{"n_layer": 11, "d_model": 512, "n_experts": 8, "experts_per_token": 1, "d_expert": 304, "d_shared_expert": 0, "activation": "bilinear", "moe_layers": [0, 1, 2, 3, 4, 5, 6, 7, 8, 9, 10], "router_score": "softmax", "normalize_top_k": false, "routed_scale": 1.0, "balance_loss": 0.000171, "balance_bias": true, "router_cosine_scale": 20.0, "init_std_router": 0.0195, "lr_router": 0.000815, "vocab_size": 46885, "norm": "rmsnorm", "norm_eps": 1e-05, "tie_embeddings": false, "optimizer": "soap_variant", "lr": 0.00272, "beta1": 0.95, "beta2": 0.95, "batch_tokens": 65536, "seq_len": 1536, "train_tokens": 538100000, "steps": 8211, "dataset": "wikipedia_en"}
Below are experts of layer 3 (counted from 0) of a mixture-of-experts language model. Rows are named router (the router's row for the expert), gate (a neuron's input weights, with its number), up (a neuron's input weights, with its number) and show model dimensions 256-383. Each number is 128 + 32 x the weight over its row's rms, rounded and kept within 0 to 255. Numbers have three digits each.
After each expert's rows: "gets" lists some tokens that make up at least twice as much of what it gets as of all text. This comes from a sample of Wikipedia text that the model never trained on. Tokens count by the router's weight.

# expert 0
router:159128149139137114089144122187120174026166127161130147140162146117140180182110148145126188131109080185137115179145145125101097150091154147181100120067144170145137092170125088132105145115059156162145120159106114126099053181135130107153115098123162125092103118132163142133122083079159118198160109176146148092072137120144068168118124107122160172115109157171184176146121107147104108098138
gate0:155110064122068128154103072057050132180075170121099118139139080085148176161119181112079073156083066098127117150028157117079118099124044146109110115169107101107159115158171093106132143097146113170163079074153141130148157097076119170151139118159171112092087137103128073145103154102162149175168120154169115076174135109104163114110149134146128154148156144161127194137100195151079180180129
up0:161124166109091143126078107040077136139098148126128124157170133098127187063137172126115095199080065069159120130105152100123148122151046111110084084116194113100130135152150115115119163169132142112139147127139147128103185096090129150173111130149103093102091126143173100188119125134120134161144090193171177195163174118104101137144174150127149156142099146142077098152124215104141160134169
gate1:081159098114110118143109145132119098182125101076092147114155117140130131157154149129114114132077125133130173140138131144145192098178093094141132128114169156175150145097145119132112109118150143072071121157114137165093156160092143085130109139154096123182158147140107078143130148176111095105134164121170094142144140126153123102128143125141099178147145110124175103075148211125107165125106
up1:113101097104104162123078161133079111180160128080075121194122139095129149132105142122150121121114111122114107190143128147115134151121135105137106160137127136082130092087105121113082124098118145069140197113097139126090083198025129136121118113062118128162156111108119163130177135134141126055118149133154139185103082144111093124115131182097089142190173145116162079116124187097130134087086
gate2:137112113126107120132177097133110164140093130131133184159153121177115194130102172099078156156164113137153083118166169094121162090151141116133196062136140103120137134151144136106124157146125160150078077106103144067100193161125147078169111160150094144158131124135129154156146185094171117155099113105124083167126117182082108139170088137144197136114179133121102093198139177070086160134100
up2:130149095136089095091086159093101157109168103108151090111156078137116150114136103155107048092099076112152171139103152095154087143111138148130114182085105169124125090186113129097094078120113140114153168161116115114163117125145112138085149086062173129148145129136126157122120080087123163135199142147139131201105106106150192168165129152083078138143164111129138167089114141134069086081143
gate3:037142099152157130105080140137159138124128102120084152185143092097129097097098117109053108151087104076146124153102188171091132108122186114120112139087139103110107121142125127139183068140159164163134134143169084178166136114109120155116128134105237107142081095147148200116118068083100105121147103124106168102130152119082174072192106133124166119167094087093109090111128185156096134135145
up3:207132095120078115076151086085106102152082150128145124106138176154055150118146154164168080190120141179123111124173097130124088118150130110141159064124138185103103128101133154146078164129032080060143085164147161101131146106093096153143078157141106140102186150163129069093093140176137090138110147111177126181160181093189098116112062060139116103131091148108151147085116114092106169154128
gate4:171097105097034114128087162155120077108165142156101101172089074213083121138142154087120093118132132131170082125183113147117159087167108174147137146144130160128114226127106123100156088167132129156176145209127121145141117190115158182136071109083074087099130138128116167133168181144163120123082133132143134119171136159089151097067147131061142191139118113115141084130128116126056123108171
up4:200170128150108129125177159088103141094127154160123154115087149096052108155139092091104151123173111105058083165117132162141151101130133120160130050110098110150097106129124104077095178122046045119117162165118118091143147091144106164142168118132100182151115076142126080154098132175155140144115120131125032204143101142164146126128147124112046090108071129103200151157139105066116181145149
gate5:162097158093075117151183151094140117139178186124135081133092165167107118137130104158128148068172133127110132134056112159164075158131111134111148088124123152123097124177083174162079122088154184153122099120173134145146128119169090117115079131122127153069105111122111124121093133087141122138144153122084096145114119066163055126105103115137137095128131120138139078055105135099128160059209
up5:147116178133100163158177168067145119111099185129076150179099167140128098087212142151139128060123161121153151152068064148162097140150124121146116115106130161143113128169091171160129102079101164184122079121109114119139138103165117118163083118173061094050079126119102122120075094103158110105122121117085090133158165082126069075154089113130149129164080146148114044103065193135171122078166
gate6:097098083057098147127131139080157092143170095103192158139156145127179081118163127141123202135124144094118115122096093127145120069102108103164124162103134122131125129131130216134137142085099160151172198168082139144135108138108177185143140132129140146154095155112181118169138101099100122130077112106165103154100087096133111164114112156065144193101152106095075116124110151124171139094191
up6:115063166127091098104114161098133139118098114111156082105155124123086135086145083124173113144174105086136168115186180079170123104138127143137122100126147182104093140068120123096123106149131115119147155143132133159211095119101180086120093176150081073116108168158116167135196157100152111134191075130120105143160200142068114158126107181096197160127138109225132094154113132102167120056076
gate7:150150122126127129109128116061133114083116167088094148099127148163131097104125196133063109118159188116121135114132143117161135188110160123163104160051143129159121118134102084118146091132119122076074156163107099116128146125088220134128174136100179116138155195181124127156143161185147119153133144138143120077078186153176125101088113151122124082092143097169173173080086146119116126159108
up7:116115135099133100128117186145120101177121129166138068150180092094103118082083135121148123151115119203148103109181131131110163142087113149145104111182083104055180092122203157143119123115132167112122138148172126141153101173187124147130083130088140070174148086130057100050154100135087102160139172155133122120152147111070076140114099148133157158134092170126112120118106147100156115093108
gets: " and", " or", " &", " St", " but", "as"

# expert 5
router:210137086142163225081055111093142118146158108108138119188097171145119052101154105121110168063157135100104118135133096136180175154139127076122078133132060120082133132114174140170148091188117088124133141131067151128069119129126194215127101181203146093169168101106083154191156082148167129148142140178163115135117110110150063067176130143185098149100105115126120129099155131099165119181160
gate0:146157135190160130162085136083084126170079141128100125169117134132185132137124135114162117036134103113087126149040202066098161188111111116152159095142119137127052157097150095160140119139145103156144175112140110105120128136103165091200050093127141176131171091113118135127152134123137071099145184082093064198130153182179162022133106095084171154181109135135156146141138122086103149054102
up0:083120116151124125102145192047163120131142130073115143133125138162110142110130120161128069111106118168138177187139165112083143173160121108129109107162149159089107133085110130106150128156156147163136135104086149088089055109080141153188122154103132127124165109127165187088127098157148158125158104067125139178130148140149148062151096159155130121131135127112146129159144120041097161074125
gate1:172156102087093156168161110181048134114173107128146122167110109069134137124145098100145165115187159078162184183141057156116170128072141103154186163105104095106108151107115194170116127128128163175104184115069159160141146130136140178157150074132161095105122126049118134103122161109169136112151132138201142149101158166143145168144087133141113141130096145113096187181074125150135119129133
up1:089120130143142114110136117158123144091120087191117119096071105155140107116121082105131132147082117058164092108131131145189126128181112067125151164131173145085093165096173174125131135127126112151161120067193153080125168042146111157125136155143183135106077113074072117143168092084160082107108181116124139132147128132122101134120176144116096188159111157160107105160142139162145095175116
gate2:100116118151108202105148140179178119136118174122094126063205098090148163171124170134105155122163145184107176181127098087103137101109141175095133122139134116121190130066126184139145111080097104138114123139076118083187074112103121165112137167137067126142117102089064182122098160162093115127154136186114108105075135137086137179116108139113105143128157080116127128145149108078152119153135
up2:138165100150152179130132130119133163142094127084111130081072086202119092139132115111126166174162103111143160147125105129184137110158132134107174122123127086083139170194079119103149134156123107125147140132211068119157170119119114119128187148163112083103123176104100103095117138131134089095150117088112076140162102119136139133099049102094155154104123145092116171193143217133094150069126
gate3:122207148160156144150170135112097098101123130107111090179056157073141115109088141103039118184118095078129153097127124118105101140152110203124172143153097137077119117125164127113069189101123114185178136125094089127095173119128074162119150155097143120137123132143092158157146147161110121097120128155167117173179113114117149108133123116214146103145089091153071159158160168073126084152164
up3:152172148123169142160155163123076101136129129093123094139076118109124104118132163130010110187148094083133149096136120102095113156175145195099176134125124124127091069140152177152054182109109074177151124143090110147094187135130103182130135173105130130120149070174089177183140142150133141106111130157138108090127091130103148096093119102202159072141143118191087166181170104052164129139167
gate4:121126160132113132117057161062138088186120144088107147172109120085150126073126133169130142085125119159107084168175141126096109168156131105103141163072145173142117119095084076136073140070099137197156131121133132092104119110127105140112122146128138082094176086107194124121179105181142101173124123153087105099134123205164141094111068141172136055157104122166117150141162136094116125092062
up4:088140098100161145068069148116119117131135117118125140115132116077149067148210140225096132086083071172071156137122110159080161102142127113084145112133129162133162090129071104112112126125128063121104192173108159137161164086140142128116153168115097143062201066142138114082195156105145083136136115169073058135078177114180149148065127180148119083130127110138162129114133125148081154165138
gate5:165080178104107189150143103157094104145140152166158120124092070142157071122121164104104126115150146070133111128124126151107139128122090105135159185136135181093163134131131159157130144160133139193089093115137164127126116199114131127137115102141066112160136166105155199130106071112094142146109127145118191071142156141146134124141130133122087141163123107145135104081117139118176206153112
up5:095169033125085117129129149138098159077145143085106197170127120171055153136107159193147101130045114138177218115135113098142133129192164133090121090105123151154112135146132095131122183108103132119158163117141079128173137027179070103120110174096213170099155094123106043121146184171211140085192154134111065132142152139097154084121118122137172112158091125109098089110136126131088094088113
gate6:139175101142089105164116117081115174152108078135121090141090169153070108138164122139195153137129107131182205156095173153107110122118164168084135082119122144101152134074092164180095110117044140062152130163124166128084145102100100160134093082120223115100104097080163203152100169099168095100163168139132112131201145098170170128233087139150128116087057196113138105167174147105119153101123
up6:121107088145102115142157123037122177152123145117109123141112124133097107141159113139192097159102086153139218149089149138162102149135151108052094094123113149109163137078104218150151108198097152068094136155137139145068103116128093192141116079087193144087111111088145152109099156130136069082180163153112136129200124083145162131202115125170088115069111187078151100151156147113127134109150
gate7:152182173118148079122139135129146159125147157126156131103179135125113191121135125115068099112047098144111107230169146099179118157067131111140086201131153121148105110150087015139107164111087094139096110116052091119120180137142088073107110141132133128095072109174158131166124096107133153118109159084093100134139131127099109130080117106167137147109112146157072191159177159077109068088128
up7:081087111143107180134142137117102131115140117125089110164095146129107067142106120151162153167185142073158206072070143194063145086172143148089162030114151138078130144112184210128152118121168140097187147152179140134152065127096138164152175130115111145149165166076100132103128137191115134113131101138151130130114135106098170094153134156108142136147113108101150050106073106163140195148114
gets: ",", "s,", "),", ":", " –", ";"

# expert 4
router:130172129091103158056078170133072077086158152133069108151161159105148131202072132135126132132085134185161089070153135135106132111137111152076170165141078141062115145127177132115155183156072128138106138081144099102071150131083157095138179116073100121087106153113141127100145148110133073091126100081112148093089148101080143128091157162088152144127118083128120117116109096131130162138127
gate0:088104140062124125130043148116104148144134142132113096072145153098095040144185108128123151126119132150099108157140149169156106109145134153137090136157138140148124085103126183113121097141150155138041146121147132125171062103202077168140163118102136122191129184096152129133150132107132121105113174079165122112120130115108159113100140134154097200195153138224126122114120172110159087136095
up0:132181126128156127110120159122058135108120184177199123127137104122106219114112094161176110113135125122127129127125127130128202089098127104179158143156102116153148124146172094153138150123134073121143128151150173088149133134144121103182090118177148103090147124140138140179124142094074132121102100106147173140123126091128137127114088148089123133122078080079089153167179055139098157164115
gate1:082103174170147095163199113123114165132128169126214133169079100168136113161099100135122106142101167140146085089131161118125145110059165161166104089135140144139160130130084117125090121082110145162159110144140112112138132151139092102091138124103155107169106132096140092117094137111210160196168106146126143110159106145159140148104174109061101179149125180141178146098132163097182129124111
up1:094137169178120164168206093103103120087195150150143113168131123155126149152117090186137114140095127182134124076157157113093124118088125108159145094145148130129127114114104111124112085090139184120143112126107080097110104154072119148091127139097151082168163107122128142106071107169182100196152064142106142089120092159111156191131169124077135162131171134150159135102133166124149123128129
gate2:198106181175195140167120137076121138121161123092135144060156109136122133125124183125124139144168070066108109057140106156096177153165132094143144104104153111137051131179117046127146117145086141091094152160101098121138169161165116121138169128087104127166076079108090187115120139139142111120084128107132118205090114142100086080117088133110124138113093144131116120057107105204153120165125
up2:153152090175160150110129153148142125170087119136155106155144098129040116108076153163100124165101153121114147108177120140128155123119082087125181169128098126051137096148094132120075149162116113161120153153171172163158120162106166182052152150109158131114112147165149132086115082142125161163096147077078099144136076143116113165126122111163163120139132126100059110104090142124180117107121
gate3:182105100152092130115102172082110180129154096126091125145141104115084166125196093133171107206132117066171070106141123164074150168145065154135121079123130147158127169153083104086155087166114127155109169111147166132103188159106112163143122106141102101193130146137113142071163133148132115128130130161095134140148138101060097187128165116114149191096103085152103102142081096179167127130103
up3:176154109151126111075057160050167117122127188114117132142134108161118116130137138152155130117112125135097131094120126126149190137101093100177152096113159130066130121164099119086149098079177074104191166163155125096100162094108124117094137137056123155167054124133146130066198161111129106164105119107077121113134134102118090172085167187100172159140107106152183172145096117138083062164197
gate4:129142089140138064138144117190137120135073079155123112124103175150078109141123117146159184133148090142119113116137135062127171138066062144108139064099086133121132076121130083154147077119133119112122141198173155107128152101182103100122127158109110163127127119079089138107123120128091191124219099126142084078099173117163158124100132117147120129064108107147114153146098179149097192115171
up4:117077126058120141118090186132146152143192115151093144096151098117103156137142152094099142128133179114131150131146122170147114127197182101159161154138090117115141138164132165124052143077074167188102147053051065129122128121065161127094139131131120056151111127161122157148086161156144059146090145108116121133176089151127180140142132109152150144154139210076123117147108087136189120162108
gate5:154168110123120151058100132117153137153130191157075150128100171127085125030071174114121084145141184167166140084180090182097106131123200143141150145142137137174131096134086131112197138181141132108100120137178094120118135083125121139094103113142122096079143169111132084124078098163106095105168172101139130128085113149107026145119109127135102140125091178133068136164124107140167137149105
up5:110116086153169125085109201167145154086155179132148175116094124114126124080135108135118123110185178079158157144121089197089098160122138121112159124091145141141164130103077136143097128154141142104090088164136107139157208091166122057157098090159109122096117176071112135167104080115141113138210149133171122143066130095111070118090155169164088150165073169140128125133144112086109180120097
gate6:078134176124194164140130153121124124092107124186117121161148070124125128129134110126177129119107141086155104172130166084134138164121103190132076146082146122185056153170080095119045042120115126151162100175092144110132125124096151135123133131118135172064113109158051105164175124062126087138124141118106099179165151158163161112129171150116137114112111184153135163091106147163159087150166
up6:195150126102102140113144057129163121121107110110115134112080088150127153132161149138144096127096162116168114161118108077092109139141079080156139108154123121097149125184080169105120095101074113126156102136118100087112204088186100098108157139121095062141112139136083142105116119165151133077076165145135161155128097122116094098113114167162114107156107121060164093104193162119147154084112
gate7:074116125142154133076142150157092150125150130168174136137171158113151153111133076080096153089124112087205119140111108193113105117084143135089146171083134114100070153063115115106088069095118046120129093156133107112151098112128143107157155096137165088081104123103112108091111056082089147124109063159157153081082125129135141126122065160121130195217152149161138108152109169161154118143213
up7:161101130166133088134100136097098113144117099086108103080112060120179199049130129143174129089103052050158105151134081135160139149124156130100137134159089123172188127105124071136094019066105080143178124117158138155101127090145103175120114083129150147133111152105115119095106116112123133142129114182106135101118146188152133125140163112103146105115125215112141103119126126187140178088165
gets: " 0", " 1", " 2", " 3", " 4", " 5"

# expert 3
router:133144157160158091096126176087133196113060136117092111103058184108136179074120181125134142141148086094066157100131110147165127123128155080183158125140176131072102115161134088143114134087151121111074107200090157101153152156093106106037079115121151130167081067104156114112111110077087144143118088114139121142174107106145153177165205100112151055186174104128175089085150056122157176121163
gate0:179181065130161154139122092130075105094156105117138142124148117140124161118091158142124141182168112137105176082189142148133142158138115064156062124107114102156122210069057121132116121164093125124118150102131149158146079113132122081210150139115153103162188106134162119085139116157123138123099128123175106114169121200140181116114059162188157135117137119099089033147162149090137169141096
up0:067099192105146106151209079184127165141135104124139091162119112081152115142104126111089143074084121106148075164135160115148128105093162156157162091142175149142158141136170074116184141137166155123130151107180154114112175132119175141113132119115098141087121158100180138176146120117132139153151069123109135158115142126143064118091131132070093094148133094162157174135093147171131116087079
gate1:115117136120183106149161095095139133127147107095104150125101107163129073112107171165160094149108097201149127124163130156119129131115126106083144071053095124131127133134170159125102117156128110150084114158140178104151076118157089104142121109131164131075152184134145092122133128142086161138154140139130104101160132092081106120182151098131118169110035162171140120137069193119119133073158
up1:146125098125112110105128139166142112152092139082141116134068066113146120090114122122127141146126139104077103120127125100152052127104130050188181141164104080145140105159132112158089109180157147121161137145102194129153163083155068094070071124131115109099116166154146116101153078107126072175145131093185172056089114188097100135108109141136086162107120114099151129145124117089089129064131
gate2:158141093154104108083184117068109113154081143176145115103113131163069103107155093095150095120110126135081129148160114121102081162098098071126146149158146119142117146161133153111116196132084196173161139206167169083140135152111116165097119122100124064129088133100145114134107116131138140142109179137167145133150158125129102096083147118128117129073150133082126125052103132099127124099170
up2:114127150138175155123138182166166136117212115135095126106140082109145181118174151133096104154098119162153084128107081060113164138165128118096131129064077099123182134119089176180146138110137091177133093096098124128119144135126144123163090097123183127082091124120143114111088121196048085109177170167098078150142096107172134103157109149123134164151103156155108145128151147142087119133153
gate3:120183168117127139172142144073069154075134141124116105139155065134133111134126145094111133170133112165062112163137137121110092140081148117064205133110103170206179111159145111133093116120108084176168115084138117148163132130150161121115109145157164182140135138138160123117122176102153145174132117188126128129133069110131068090077102082096152150156126144120130155066169052105117107190179
up3:156136132125137133162154179159113158080139079160094118041106149100157126134124140143117138118152167113126148107128106176167103145085155109121119073144151141156177183143135113107085145122134136211186153129180112159160102111129152090130101122129137123136186143104142140115187127177120130169185087111101138075124100127149074173122150109148100097149127104093157065115192100131101142163113
gate4:180108134131172127111151138087080111081102116139113160145128064109115062137114110144135074149095088154085101114167135181144126167178146112113142109162120098171146105179091114137135184054096148145098123156179124131121141118120148098137109128142146097159130064145092141057118142127178106156129168111129122170116194173129118148175148137162087114189120187081117148065139210107113083133138
up4:137094134168133130103073113157180116155138178149117158038118135096078201102153162119118134198071146132096114126091098116083132151108070121079170058163082132129148132108111107111192155151155146142135129143096119138129083132161171125096132136128142145085181122159185141095157105114124081118147113104081138139133130107141201149157100157119101129106099081146106149126112124114073166093158
gate5:119141135142173098167097133069131101142124194099140161102144094142130131152075144138135134108125087153099198129184117112061107150090119177146075156036138142166140141184115086109071132101156149091108114181159146100141124130129148091104152191139133085114116166133145137093109092175151160139064166163122121149184087134178096087106095091144133067151081070140109115079179112065139106198146
up5:113161120133117074110114091107089157161124196128138134078210171118082118121126164106102129106130076120076123171195175114103121161045069123120115154143157081107160127115086161146131159144152127154164151138103184144171134089165148125128099108146094152166118129154124159165144179134101090091128139133085103127134139152132134122126111143078151136144230152087156083152140109126113137071173
gate6:123146123165157153107114085146146096114068107138149108152110142120115146128149142149168089094122176162147085145119144065160133132116198102170146105151083125130179121126109112098149121144110123139119125072133136178160132125127115094137124095121150111134094138156112113127159089123154105120128080100149174153066176104157118135161106114204135146140100138142100152109129143129175094179061
up6:091130157108046153158161085116081158144148070161101141117082124152126135189109115139133130090189179085115134116143146128093157118174136134136162089085131146141120107140109163066144150126112159226165129076133138175116069110142094195147176169146125125105187116122137123135105166132171083112137138144148144057120119155146189097099100147169038122087127062081107105100096151128132173187182
gate7:131133165081117180077176060125120143126157147169140087133123130158148089136124161127146157107134116228154082087119146115083196127113109165159157088151087163138163090127161156088156134124173152138155138168133074108127099155149139105153172102091092118099108109110094144106171183146108119150132143114096130204123191088114130130103137156148096061121129134122066119162128114128163062061083
up7:133147140155135141155145136111106097117138109163114149088103163166148103114136109094198084119111118157127115110077174127123138160099168104156135152104054196134134068105120083119187086154146110080123139142151074126125118092109143102199174097057093169123113080121132183130114094141150110120153188075126145134100160161150134079137120104088075096124118145107116102118085137148165143072104
gets: " in", " In", " =", " from", "In", " on"

# expert 7
router:167098103164149128156150130093127137066150142115127177157182106192175093160114156168095141117079134158108180107095144150126152144119107086127114141140113118203145136109112103107109140073113140153103110083142166149162145093157105143181153164132145109092144133086167139112121175132080156139165066123057131058143135138102103186100126163079130132148146127095142123155159151199178115176087
gate0:073118137172098108139136103156194146109146195149159087100214130151069135165100137125082132145155113143138102116122128102146114170094138142087173127138205084082153128071076122129160168149095109081135136117162136103088105135112128170093154151147121161143051111130189100101193121116145099104099124046154152120151105158100106075151128173132155141127164151113187076138136126135116098197160
up0:124168182152124114170161095144119156112122120118142156142125130081119142124145164102073150132111099091131137136165097143191121126128110126150114153135160087143099081104148153150168115130096086137088131123124081069126075158155155150153082154110132144146123165194084155098144122150152133162076078126167173163145149098129108089115109132135116155112129155139145178155167084107104143177076
gate1:112172189199138158100169111163146087128103177100153164121042142129108069127148087122159140074054105116145103173193132084152174102109126175183170111151091157126109133176117146091096084100145069111131088140136111117109131107095117132129082029147126118125105169148130104127078144154168115118120135100166163134128188132170087061175142106139138165164128083135147112087167061139104174132183
up1:145142132161142119121100102120147159185124100147108121131070134147098125089140149063104087106141087082158136073169032130150165117147130135142138157148127200176160110179169158098089101103158125089115090135013090120130102103088164083145151088165154114086183150110115100151083095117177118162134153118140152142078090154171130075119090131109098098112152129149170148144213099131123100118200
gate2:100128096127087130056085109192053092113087155119084137133090132066126099089162113133100137149129137110144150105063175102115145138114160161160207138159129129169171137094122148154178065139117153119155170087105170152158142106114181170132177037124146145125126115121133057129108171122150085119164158115090097125149108186150109146171093136094138079089149120137143127075167092081132093108101
up2:114091060139141143117068150133160166127113141103175119171106120095076108148142083152067161068101177090148125153064131124125129182185156109121128108116151154149129090072185077141142125114120168132130124100078125130120160097119080126140069091128062124179097115100200105117151102099106139148171124161101064132171156151199146126098137110168151085101132146138118160133173140103106138113148
gate3:141111109140152117115133118190113141135128172066088128064092040183106135154139140096179126148101131170129124093100188145129161169096114108124092127130160141131183208139141106123090153128088100080106143109093173100133117046203133099107113119113078148147113122150057150111142120147109111161140181196128171106150161169141179116162078157130115049125110166140130147092119128180233107105185
up3:139100105087092139211104108125148104145116151113134139137134154102163082128151148145128091136107154153133155129118119164139122156129116077126105126131138138111118136098182090108142148108117136034105117085093078100152124160087132134114091148165073153037121042108121105128105085155137116075087100124167095204155119092109151155137147113128167221097138173137123137155134203065147144112132
gate4:136100110125166145130122099097081097072135171100088130146143134151203096105125157112102138151143170139069129109166113106177143146146082120072074104124107126130151160125136140155213124155126112113142170157163121149154083161141117116156125115140136130133127116131066064178124086168081145116177121154134145065107162161155124095054122132112124158147116139110143166125107137138047079091137
up4:197206139066081143085167150127106100100115135110120123101144088037113158105138090125113138166129132125142097179115082115094131080152194152135176155129149156176127103166144157072104098122091164125180110047120159175165126115093177148105171164145140119100159122162119147097073145129127129170104127156059151158159092151104156123101096171138163190138174132182076202134137125157129155182151
gate5:107124163103129143160187141149085139168181100104114114231093128128135101103207117151085166139084182178138101112129107074151161184171155074110088135132104099126187175120176146126173143108138110131125072138174122104154110121115130140100106150115115119218203140129103105124073128150144213137105111078097124111105145100073096117094134158128144105070124103221115115118059163113084146082082
up5:094107097101143145122144077095100145170129178099084117215112122136185110137146086095096156137095150148165096167177095097143167145149143114063109178119118088102150125134135110120141112162150151131119110137174156117148098127079147126072091075114142094167180172131173145124099117143117143154143136096090095176164160148065054157046164122151160126106161099149082086121059153097082134140167
gate6:125127110152098148129144142056154143108151142144137137068151089107127169100084132102117083115099117126136165157158104118114109162112116122104142199097168117112191112117163147106084152047070172118113102142116118112209111158087098151160120216092171229156150073109122100129079158125151142131144171072097111157099118119073156160133144122153137130173108093129179172080102100175138077111148
up6:152116137152090091122168058185168163150183104150136061077083127154132131104150127115159137081157120097158149118197137144120141126132089124180113082138063104137115214111094134155081052196062105186086078144143126140130106112161134193066093130112104151108149151120150129125109152135113143150120140090076122112165185080093116115093162093178149110094133153162122068116176171155166118112093
gate7:109116122080136195149140087104087107119105197074089119157101163075130160141138188221093203161120108131149182087162130093160097186101141156105130106146135063183190111134101180126134119059152155093066146091111100147109157152151156105073123108086103136136125147066122092141107115079078138144110130106147122164063139104124144152146145134087081139116104189104151058087200180121078141132143
up7:106132140200102102149145145122186187103123118149133122135141108100133144065080090040156103135123177089114114178123132127066131114088135109084109113108119152131127177052114144193118150167087135159115119106138144130196137156133121159153114140133100181089085170097159168158128157126162163120144136102172164146154169162075148117131119124156153082152162094082090126186103103093115145115114
gets: " |", " that", " which", " has", " have", " who"

# expert 2
router:114154114129156069124155150162134133147124086168112144074088164122126178139131144145142149165057131148132132112207050085098124096166095099166153154113144157126144155103164166106109172175140136121159111141167129169087113146101132147169121153150135157085097168132119113188172113155135152100157104162108074156144141142056152101079118103149144094127102172053098063185128163109166115135106
gate0:121131160082085126167146174226139124073115123073083159100128170101126124140098174109151066117170089130115125092109150171134115177155099143119167125121136092143170068161139193081188066105124138124093195113148152125218121094113194094149154145144134109132114132092155132128064146163080086097110079114115111174095133183121135158155121140098187071145125148102106113146153131087081162131205
up0:155107173131114124073107154080121162173096172129212199059124165143174124150140090145068122191112102147128149122097121141208093147136055117132192158209089115103108101137067107081136145131135178131146120177134153152039115059155066123128058061148180189156113140154162151140146112184120153115065111161127126120160078158164123131097181150149125131152102134125153134122129141085182163108097
gate1:106035135152175127141131143117162145107099121111117110129148122178172082151170114108126104164121075139136107154170156099118114158191086146140127115160122134144141130122145235159133166058084186095134139080140153104111166106178137104151140113107153145104141127116128138122118133128124119067134128113152155087092153077094157112121133081107150149130156164088139166133109146109145101136129
up1:155185106169114154148131130129156159149086115135170146120176158098114152120173142106165192123182122125150108088128091102187186142151151133076077106130122192172126151083131127124131145085105131133108165135120047134146082150063073091049128146096096134076089150120149068123150137114108107157108146105138111155140124164160128113073073122135119132120148109074062191095120188160137096127186
gate2:140208082094102119123117139093160135108170120139062175144096183131132097099106163062077186159104129094149161150137127139119131116139130150131084076088170174121143158090112148161092093171144176117181148138114023093097103112138175122076123175148141126106096161137145045180091167153066087132120142088123076131092110132139099159101102121151117168107117149087066115124134159172100143181155
up2:160186108175121132139119138104153081162197125072092132112157118168128105081048191089099168139150148181139100162092153110170119096149109125094130115098176146086102144123098132138115137141079106190144173133101117131129104161154132149136141179126136152112111130192141056188129143169123177110126110075100134139102144094123150136075127139130142072158117134069155083130077185188125123149179
gate3:115184140104106129151114111196166155135106108119129155155134190101155123132089112148133140116138157131100137128073198144063194168117139128145132134108114139067161133152129133190123064123091108145076198139175161132141104091117154167134108090099142120115175138119110149097164115103077184138092139091117126133125158130126075088200076180145152159124099157127088161155127110098152123136093
up3:151152123076140129153139086153127153156100138110101143202120070139132167157125073169173125141136184169132085127095135137128137135098133134082105116144123083118150099168115060145146146125000046130090144112182089111194146098121156127131086175061145094096144134121093119078172067124088121184097168083148117141110159130131091083128101145087095150085132114127070115106137154109125129145143
gate4:153119103161134180132130126125108139092112117096179082080102149141144103149097093150120099082215105180172110107085141087118103106122123111084091097140125140169123065148116091105084107134121110101165117073122140144165136135150151167140091044166138109083112045139062171168074135100122131110163126137140104160093192138105173117129146120116107060124078120086068107067156164079134094140119
up4:160100136127158062096117123135151093183074168195154133132192141092124158125158119111102086186093130111115105074062140185083120123138143164168108176147141056151077143150126136203098179135083149152127063108151112159151136109108102137183170154107098160152114190143134149162153125074102104126087121167120123120086170108090094115099113168141117188096236113165104153139132080174155116126129
gate5:138085145138129110108135126104206126111099136152146147030114111116100089105136134106104125163124120096067125148169132167125114151146101104115188084127164122079113148101135207130142100176168155139141092103118182171128109169117115112132130142131181176118096108113132108121175149128141136078073074167165166121115134113176100138141104147151147067130133128120128154106115169135109095138121
up5:127102067194142179127052141150128086132183129133109141112155127121097138180105113115095186139112100112152187171085119155120129092109138093137135125121137114164130110116115143154115126089138091124186167133151060126102089093083136096093113107160096110050108110131118127136142089092137049163133185155129110092170149105098093161111120132131096129138139147134119188141168091139177105086109
gate6:104099175118066140147160126098119146077173087125122138191172132116124120139109141091121123140099143179135190127116149168124164128136098121151091172094128101126119182144122114121179167118195117185145131094156063099074192156123122170190113066124107205102191164144113126149163156117139192091156180118158197161117143113152121121127049111147135142135140107156142159117125114173170127077114
up6:108100113086074130157150138080111096108130119106149142150174139122150129103142083124108146126107138195154147125114123170130192163136107121141102183059153122164079170115088096119162184138155171190159118078146112106108173148151113177160070129112116191096135105128083132135159126151120155112176174089100160152145120105130117113145030132143162156137154090114117115132089127152133127111139
gate7:103144151134158138066130114135153175098106155118090116117170136102163124175108164174126096122140152076131088044165193096126152148124048098114106101111129137087141089115111169138172167109128101072135117150163189104195127142138174108138143131121126148143120126135141121140111129149106164144165132169122120172133160131141095081137157140106128133098129137086161134134153148111109119128127
up7:142155121086137099160112124184080132181146109115142129145115104159150134125106145091143122132170105172095170125122114170148114120117139112145204129145112147121159120097175073061096157187165068171074156147138146136131122103168157160186075065124121079151123102099094114083137169110119141118100105052169132119103113140127169119127083130161122114154175142145125116159096133067165160067151
gets: " the", ".", " The", "'s", " his", "The"